Weights of a small mixture-of-experts language model, trained from scratch on English Wikipedia.
Size: 12 layers, width 192, vocabulary 32768, 83.2M parameters.
Experts: 32 experts in each of 6 layers, 480 ReGLU neurons an expert, 1 pick a token, a softmax router.
Training: a variant of SOAP for the experts, 439M tokens, 6764 steps.
Below are experts of layer 5 (counted from 0) of a mixture-of-experts language model. Rows are named router (the router's row for the expert), gate (a neuron's input weights, with its number), up (a neuron's input weights, with its number) and show model dimensions 0-191. Each number is 500 + 25 x the weight over its row's rms, rounded and kept within 0 to 999. Numbers have three digits each.
Before each expert's rows: a language model's description of what the expert responds to. This comes from a sample of Wikipedia text that the model never trained on.

# expert 22
Description: Colons, line breaks, commas and pipes ending field labels or values in infobox lists, e.g. District:, Class:, Born: line.
router:515492514488547476482524454505497563479500537471487465506526496483529484519499512528495539483560521526486468501528502553473475485479465489501523529538463495488546520482494515481507500513512484498496526491517503474484472520503559523469501508504507510524491522512464495530542454497456501524450527467536513498496453560476502503508512495468463506472484459492513551522514535488524521523514464507516502483520487496502480507532530534509482511503479509528511488466449544523492519515512503534476492481551443502518496493438473484515500499519527499509522472540484478490480485471494476468
gate0:462526485469493431497536484454530520483494483482472511468489526535511491498527529481491470529554480472492505481498467510465465467497511477523507511462497485538481488451509472562518500447519556534506532495488509485515470487545479486491501473510448499513554498480495483484515492457505532519530499469516494504505543462474506480535490519527509499500473489512481528539507495505507506480526493496503488483479501495539485475461499485453513494466425512542504488512542493430491499504505528483552505500477477463515527520500480481476530506487495525497486473474483476480498495496468488494
up0:473526499466479448523554477472551543469487471478476494464490542542506493524517545502490487523529472466509498484517463511454492483514510477498525498471507476523485500445522469559519499449540522505510530489488513502505463496535463515510511474505463507507574498470510493470513491451503544511554511482512484479509548466490518468529489514508503502501481483498476524556510504506489508478521484491508494505476505482520483472455495486472498487464439507534523493503537486436479508507480525497556503494501486479506509508484480486510513511488515513502511460482497463480513530485473471505
gate1:519523454497527485494505482517511540474510510536528506435526493512505503496508512528475508496494489467520475512547500498509515485532507520494524490496501491495502514486557534503514484514477517463501518534518490488468463488540544521453499535471533499441494473470527481449506541514457497499487520570500530563496501499475537444468525466495506527490475441465465514490506497499527542494489522500518525490514510490505476502543493530463511515499520524498509535504487503455488478439505475516480505487502500508492522531507496509444518455480509466490484529496513474517537494550520516482
up1:453510426506571501519516482502504487479483449567504508485483518490490456530470475528506460513518504496517481518457476503460517477525517472495538509500496496531520481502527520488487510520485492467470516512528493490469481461532499507467523489552560503508527523505516518483504490552466511525498554506459504514506515470528477492496482535489481497519513490473500444485481485501491506488472520492502473505509584521505507519526541500536530509518494513486493558515474520532496449525482509547531487486514527496478493499459479522486498502494540467482461518489502512482495473505522522504
gate2:489545497530543490514537454510488506505477490468463499447482488515510534485484501510475493483503514506537515509486487499497512475483471546482484503519462482531533505475539550527533518513469512463541566516502521517512451492514509498476497511515509523511526450490484508489517509476462503504487481448503506442512493512518516524490491496529483487525497492505479518519492490476525483509529496460494547561464489480495472526486501535512437531554492499500531531523512540479495451519503517470493493526469444465452466502504482517494538485510520515509478475542472473553500514503499488511
up2:532501466464488504500481519522498515454467487563510485545488491479434510513518507495513533483532474497496509493450545499496496527480501499472479468481485476489484473520535469537505453507494484517465449486525479488518461527473460508499525523546497501501507486473489490456470526538537485483479532518463512545485514487489456463500505486485474518480485489503491492485486527485513542477450507499509509507462486492522519428467491490440485490494507493473486502487494480469496494483548462499536493514514522567505508511531496481480479462523523513517482503516491528471477484499465509556
gate3:495521525518534470507494509499477512542516456495512513493486502485459530500505461491449483489523528478488480488494462512482499527481497528485490480495497521492541489489525486499487506503495513541512489531515479476506490494491536482454506549510476522505485519533518488481547489505495461536497478453487521524551527513473533473470486501497512508474456462533527498497448525537570483471520495444515509506474483432494506456472478481497497493503482503522445460476504463481522508497510535494497481483520479479531468537473481458497510526544506435497504519509474520448529488455487496506
up3:460515450491504521567519493466526461467511520501520484468487483470524431508524519514498526525521508470502492540494503485521538469462496534487478470503515505480523493522482471477506498485516487512483472540507497472538483496489524500486471494513470487522510507454532504525521494516472472495507489538520529520541478494466490512515524488496477504486493456553520508463463519479518541438531517473514485507464515509513487513523468460504563480530508488520484520509475498486481523515514492478486501481512456482502493482479482502497561567498503479499467519494491511421537493500540514518
gate4:525566535494533493487508514483519518495507478507509492476434473519529510476484500503529488517473515516490465522433503515476469517514494498501460501488546488483504505490468467474498505460490488505458472511511527479458510487483497492481492483515519473480450509512513472516531472513447516500491518505459516425502489528470503505554462504463453484493428486457489520522506477472515496490545476497466491493524472500503466547491494491512522508482493507514479493498504480515501492523484507463526504469475422439502482492452501529487498526493535488480500520538511487486473540496511500485
up4:485547479501509494505514466500487466503489482487490521509510507541534491537496523538505531520488501475506497506476493505529537456508516512499512475511466479488505516521487517496535494560453524491496519530521512504483499514501509540499512537487477498513481484469482520509468541509495472503519481444497471476505462467534478519479470482510514476506497480434500501472481520531453517452519507498495470497434481524529499485456425526491519545491489479505554490485471481508492492467520479503518508488553501522486486552504525460493500514474523504468509529429513560530503497497519454507

# expert 30
Description: Base-form verbs following to or and, often in plot summaries, such as train, hunt, storm, join, improve, plus particles up, down.
router:509514459478519475509501546484493483485473476489508491490470523464504501508518462492483504481490524489498483516529499516488485499539497502515529541455509507473526469512519504499563505534491496552474476501469523455487480494512485491519513497489526512520516479518519498498475533482452519491569517480482489503495507521504494515481533529524496488521512463455493500562495493497481518490506501523555512497500450532468528478471482505456484471467502456496549476547478493453457463496526446527458536499510519469460445499520536474514477508525512539468485528484472501506472493488524517547
gate2:496471490474470501485492529477512529509518474521521502565467524447483495529536505518504491471477487499500496546520522525498522460505507496451551529521527481530498486530476533461513488546457477503544503512465510500533495471491480540485508516465516486509486538515509534494456541506528476514531538430494500519521502481469447467489490452469477501482477510537489467514478486503474519513513469488517554502498523487504516533494496497477533526452514507516521491565500518489504504529523484485488487486507545472469486497521502537534541487493509494481466497484480479454487525492509534503
up2:508485495485518518486479492516505464524534493466537488532507498479502543498531495515518527510451495518510512566447526526518511527512500505471529467535533522499513495452505464497531480540511447456544495496463519522474480484486513466486467491540535514474478512517543511467456492521496486467463497481545477463507549471517506515499490468484478467504498498499516510492460529513475485484512469498468521511485484496493534521488497482519500512491518445507501513567492550500497532523489536496509499444528501465518565516490487546523553502513543478504505486485502492506486497517502532490
gate3:500505525501510475496487513489468507515502474524493482531487507515500515504500492525505560518545460517467515483522498516503488466472519487476505515495479505493462504474502511489455453494523532485525501483557557493492433483489496527487506454470455471473521463489506509482483497475498511502526447500461491463461561508493527530544448498504498535502460455470472510551499474498472508473518491513516501487498516512477503478505468488494495466493518506519487505526519504499511488476502474495518533532489439501481562529508467503479482446494509517484496543516543505506562529549532498507
up3:540526517512492506521467506515456503507516465541503500509473536523472523455566524504473495507523478547517478523481480545519498471516521489526541467495550493512464456551530490528487509525492486504496464491471498444481508483495501487501517485481518457514483475491470530535486461496449510474535548523537485540477510495494493511474526490526513466534529542487492481510523534510479518539515544466463469532525522497494488498439499491543487518463522500482509531472508488522478486530474503501515472508500480496524497517457477547515449500488496529488522492493490505528535486512486500510
gate4:492502496498481479521522493507496442473519458490500470517506486455546518509497503503511469450484492503493516550542520541516485485531480514495484535477494477554515532478474483467497523509485505507546488505483478485497485496520500499529516506520493504444504517490481498486456486490451503526510498485488493482492501505514474557519498505462471501547527471523473505484473491558491549498506494513444502514514461515558517505485507486476487535479560518484521515554496492561495517466516467447501517490477548480500506507476547526508473523492486480520507516565505505489513465543482485476
up4:526497525495507476528536520499458472479510479515458525508508547494571536491488496500479474519540510543522451472531476518466524504520472495495481553486510508491532538495498510483525519513525550552494502474486495502488500497471503502535533530473502509476503485467446500553534479544476507487496492523442481505503467491463504529503508540494486578533484494533475504494527480521517490454497546511507449503530508488496495517511493502486494503519515512510531489489467503483478461450513484503529506504476483508491498526534523485480494493460523526484480490503506517488474480535566464480
gate5:528539489466491491488510512510482491516502444500468470494482479528494508548543511471487527479545495519493513540494502514494551483490444495498496490478487526493522496509501519467527482511533491497510472533487487465475503537496489473436489496528483485472501515485545516503468508513516539467475481506511489492489528524495503502502502554533479516514519500519498514485501473521512509470505473540508511514474487475536590499444501529503511488488449479497494513493478533485529522556514482531509498506479478460464440483544537523502484546470457484512462528526501484505490456497485463541
up5:510501514469478507468531476507523506499468529491474510534512502483485475502525495502488518480485549532514480487482550475513523511468467497510544500497493467486472483524563531529483531499519457506437507455509493509486531477523507500510479463494503533511489475500427479490508516501541530514520538467487481512469459525529518492490480450474500538502518482491519496529538557526515510495487475508506483499477495547524504463495492443521487497480484514516489508467479456486477497514501504478527467493512493507440531538500482466525449483509491545511506462521487524465511535533524514454
gate6:448539508472501471479526492517514581493497494474532490454483548501491514498432468474531506527462524490487513515472493499469520511563477523550473543472532488533497461504488508473471486512475483496539544503503519529542497499474484502489518489486487466504471476492467532491505532530517515512544469520512494500495499486481502484492519520521501493509487444471526503481493505450464507492549488465477479528473481514472538485488511487470509485530510476540486507529458493481475473457504490439529520504518471464464502521489512521535499491489526498491509514489441488481481497512518501505
up6:465479493519481526420499515479463491491561477546519518515510517506511439474499499515509490487505498527532546531461519490496499487450555505525471497490500501578475489522509530524489498520515498479475456484475547566515521457520488501499489484514493444501504450481517492496463493524539510468493505546504502510514504504501520496479520463484528511511464466489515531484511497458499497449527481515551484519544528503487482482530494501494506510512505482461474455487526507553534529486495540532497498498490478539472483479502480525485511533492511481514504515491522497526514495494491484506

# expert 9
Description: Coordinating words and commas joining clauses or list items in prose, mostly and, also but, or, however, although.
router:485583491517445465525487545517520478480524438478481494482502530462510496530499502539499471502512491481491517514540515474481503480500521483506460541485490467446472484499501453512524480523505488494489486458464483475508471526502468543519514488520472463520499554502541514542495518491504528515498484500496518539535521465505511497462495536528491500528469511481537498509460514516490496489526563544510490507485501457516507514461481557527479536521498524523500528520485477524516505490479455461523487482508523525532500532511530509519535504537521520541521481498486500509524486481521515505
gate0:502488487473479444461516474524519521501508477477499495470455503515493472469492485487499518504514490460496476504493502496444501519510467481542550468488467517455489537530529488493495511489496508507541475518493497509548483508570491501528473471489469555515483532509455511551498505481514504499449497509504509527525491529500470507494525525519507531484494507490513413508496477497509495519489494482508509523467453490446503515488498522499460501479514461491494493525504489463503514472465468471531463497558504532464518486541512454516537522483495515516464458523507518482522497540470521464
up0:532502498537531549502523497470496489535493539493518462494507516472488500519487532499488523522480472491517576489483458501544536478515481506477466491508520499513503495485478516496485489522512501469461487522520530496446493522476479496496514498492547488476508437530513484490476493509512500496522498485514491495466471436524491482459517509493515498475550496515502514472531506487478461487535514543508513449464525518522489491558493493469502500521482541520562481470492479516533495503546552530488484499459513449497498496500510500535485446501492500525531482546502482537482486457525453499
gate1:498496524545523465501509533494462528454474461491542477488506464457482451522487463486503531472484480494523492516524482480505541487430507487498442520497499488520488513534480504479505558469515490455472512522478489521504475519470486503502502479509471502545481495493472471524506477509495481513478522518420513472481456522508444520552481499531487520500454494503467499524461487541509487511513457539520508529487519545487481508534497523495517466528499508514491474494433492500512551505482528472515510470518488530491499489513475498487488521514492522470488481488504488496518511485492555517
up1:487518490493493531483478520494488481507478547515509490492483502497469550515515487534464498456509485498467534511515527521533464519476472482469529551511512480520507469546521472490495481494478503514482521468477507526471524499500539538517508544490475514483520495505475504493498526493489529492486507481497468468491496504527513482568507476454521538540530493502538480498495537460468511464512460412471466512486512519530501500510456518523508498467482475547478526485464462448495485480522510532490446475465520523509505480507543483501539503508514483521544498499484500533491495487475461454
gate2:493546533475521515520491487555569513502515519497499512456518515448512493496526509481500456517495489492501548496518535494529494501502526531496527512493502521509547532517503487474498507474446507506510535514496496492523446469527488488487502478471483493509526509495471464475469497511497545520506496532527485489474490501525488516484497475464565492501503469519546462459476465539442528507495507501503495500519477519460468530472504546471513467518541498500493479476482515496526499535500472473541543512488508521514487510497528477481513517525457481469544475481572482499520541493490456484
up2:488504513500470471532502512532495545510469512474514464485516483491498494543500508507506499505508484547503480518489513539480555482469541484543530519507490501454496520462492507495530454505495499475477535473441511518506478498560511536515530495497489493539529449500520495516492460490514512475531501526533481527514523501473483465488490513488465507540501511522526497476513525563488478461493496507493504545546543512502492525511509498487527548498476515506514503485484528538519473501525485463560462464490513549509543484500525526522497517522507559504489525494533459471484470460461496521
gate3:421500483504484527471477486479534501449482507488495509501476546478541507513495485462485473465537529494466499522511487446525496508518451524534491516493504523484512486517518513518484473495492487518449515505557498469531470511507476523492503488521506522531526495499509473505486528497500495539517558448490503448492514526488486487519512524469521531533509538492494492487494462511522524512487469526548507545479520479509515451474524534510486482500541526516528475458459469526509512447449510501518495517494513492519500442519487458487511534511509486486492487523489506471468469468542505528
up3:530501487480493518525479488519518504520510498464498501507513486497509527497510468485523473512518497480498532520537457545472515534571503495502477492537540447511500433514472513480469540486518458457485523478520526504451461466504511488465503490484537494496472456491513470514534495437477470499518502520524457420470512518494514547475477495496489503533475494493526506491544501514504476474525489529556514493506477492507493491569463499488528535489458496531460461483468483474492481516505509469498489500525465518502512538476496493539492484492491509527502524486492505500522511518473509480
gate4:508491533462524501526487524514510495524521504475499474474462485496513484500496453498508504500540507530520484437483458524556532468511480487540482506511472496477474500513498503489474489547505480466485489510466476479504531520508517521513508472512463498521495527546496478513506441528587475500554514478478523517489528489478477469486468476508495509509476495515528542509501535537474486489510520486513500508524482518523454559487486532436560477511495498549532557518502522495489498488491549468533539531524520501521513465499497500503509484486490523500540508474522526508526516494481505483
up4:474543494501518493527501490499506520488470479538494512505526487495484517492531565507497481481426510474542508539502502468437505552482499502488519528481519483491536511480464470497489485467511540561505512458554514518481509484476463497461469518497521471510506466517507517496473559468432556502492476524509462500513487496510499474500459516442503482488497521466490490475482465500519524478474498522440493497509505551482517450502508478498462497487491516478514502500516499534550489504487453519478480481502498480477491508490496496502471481487524482512456512474507526524475478516536520509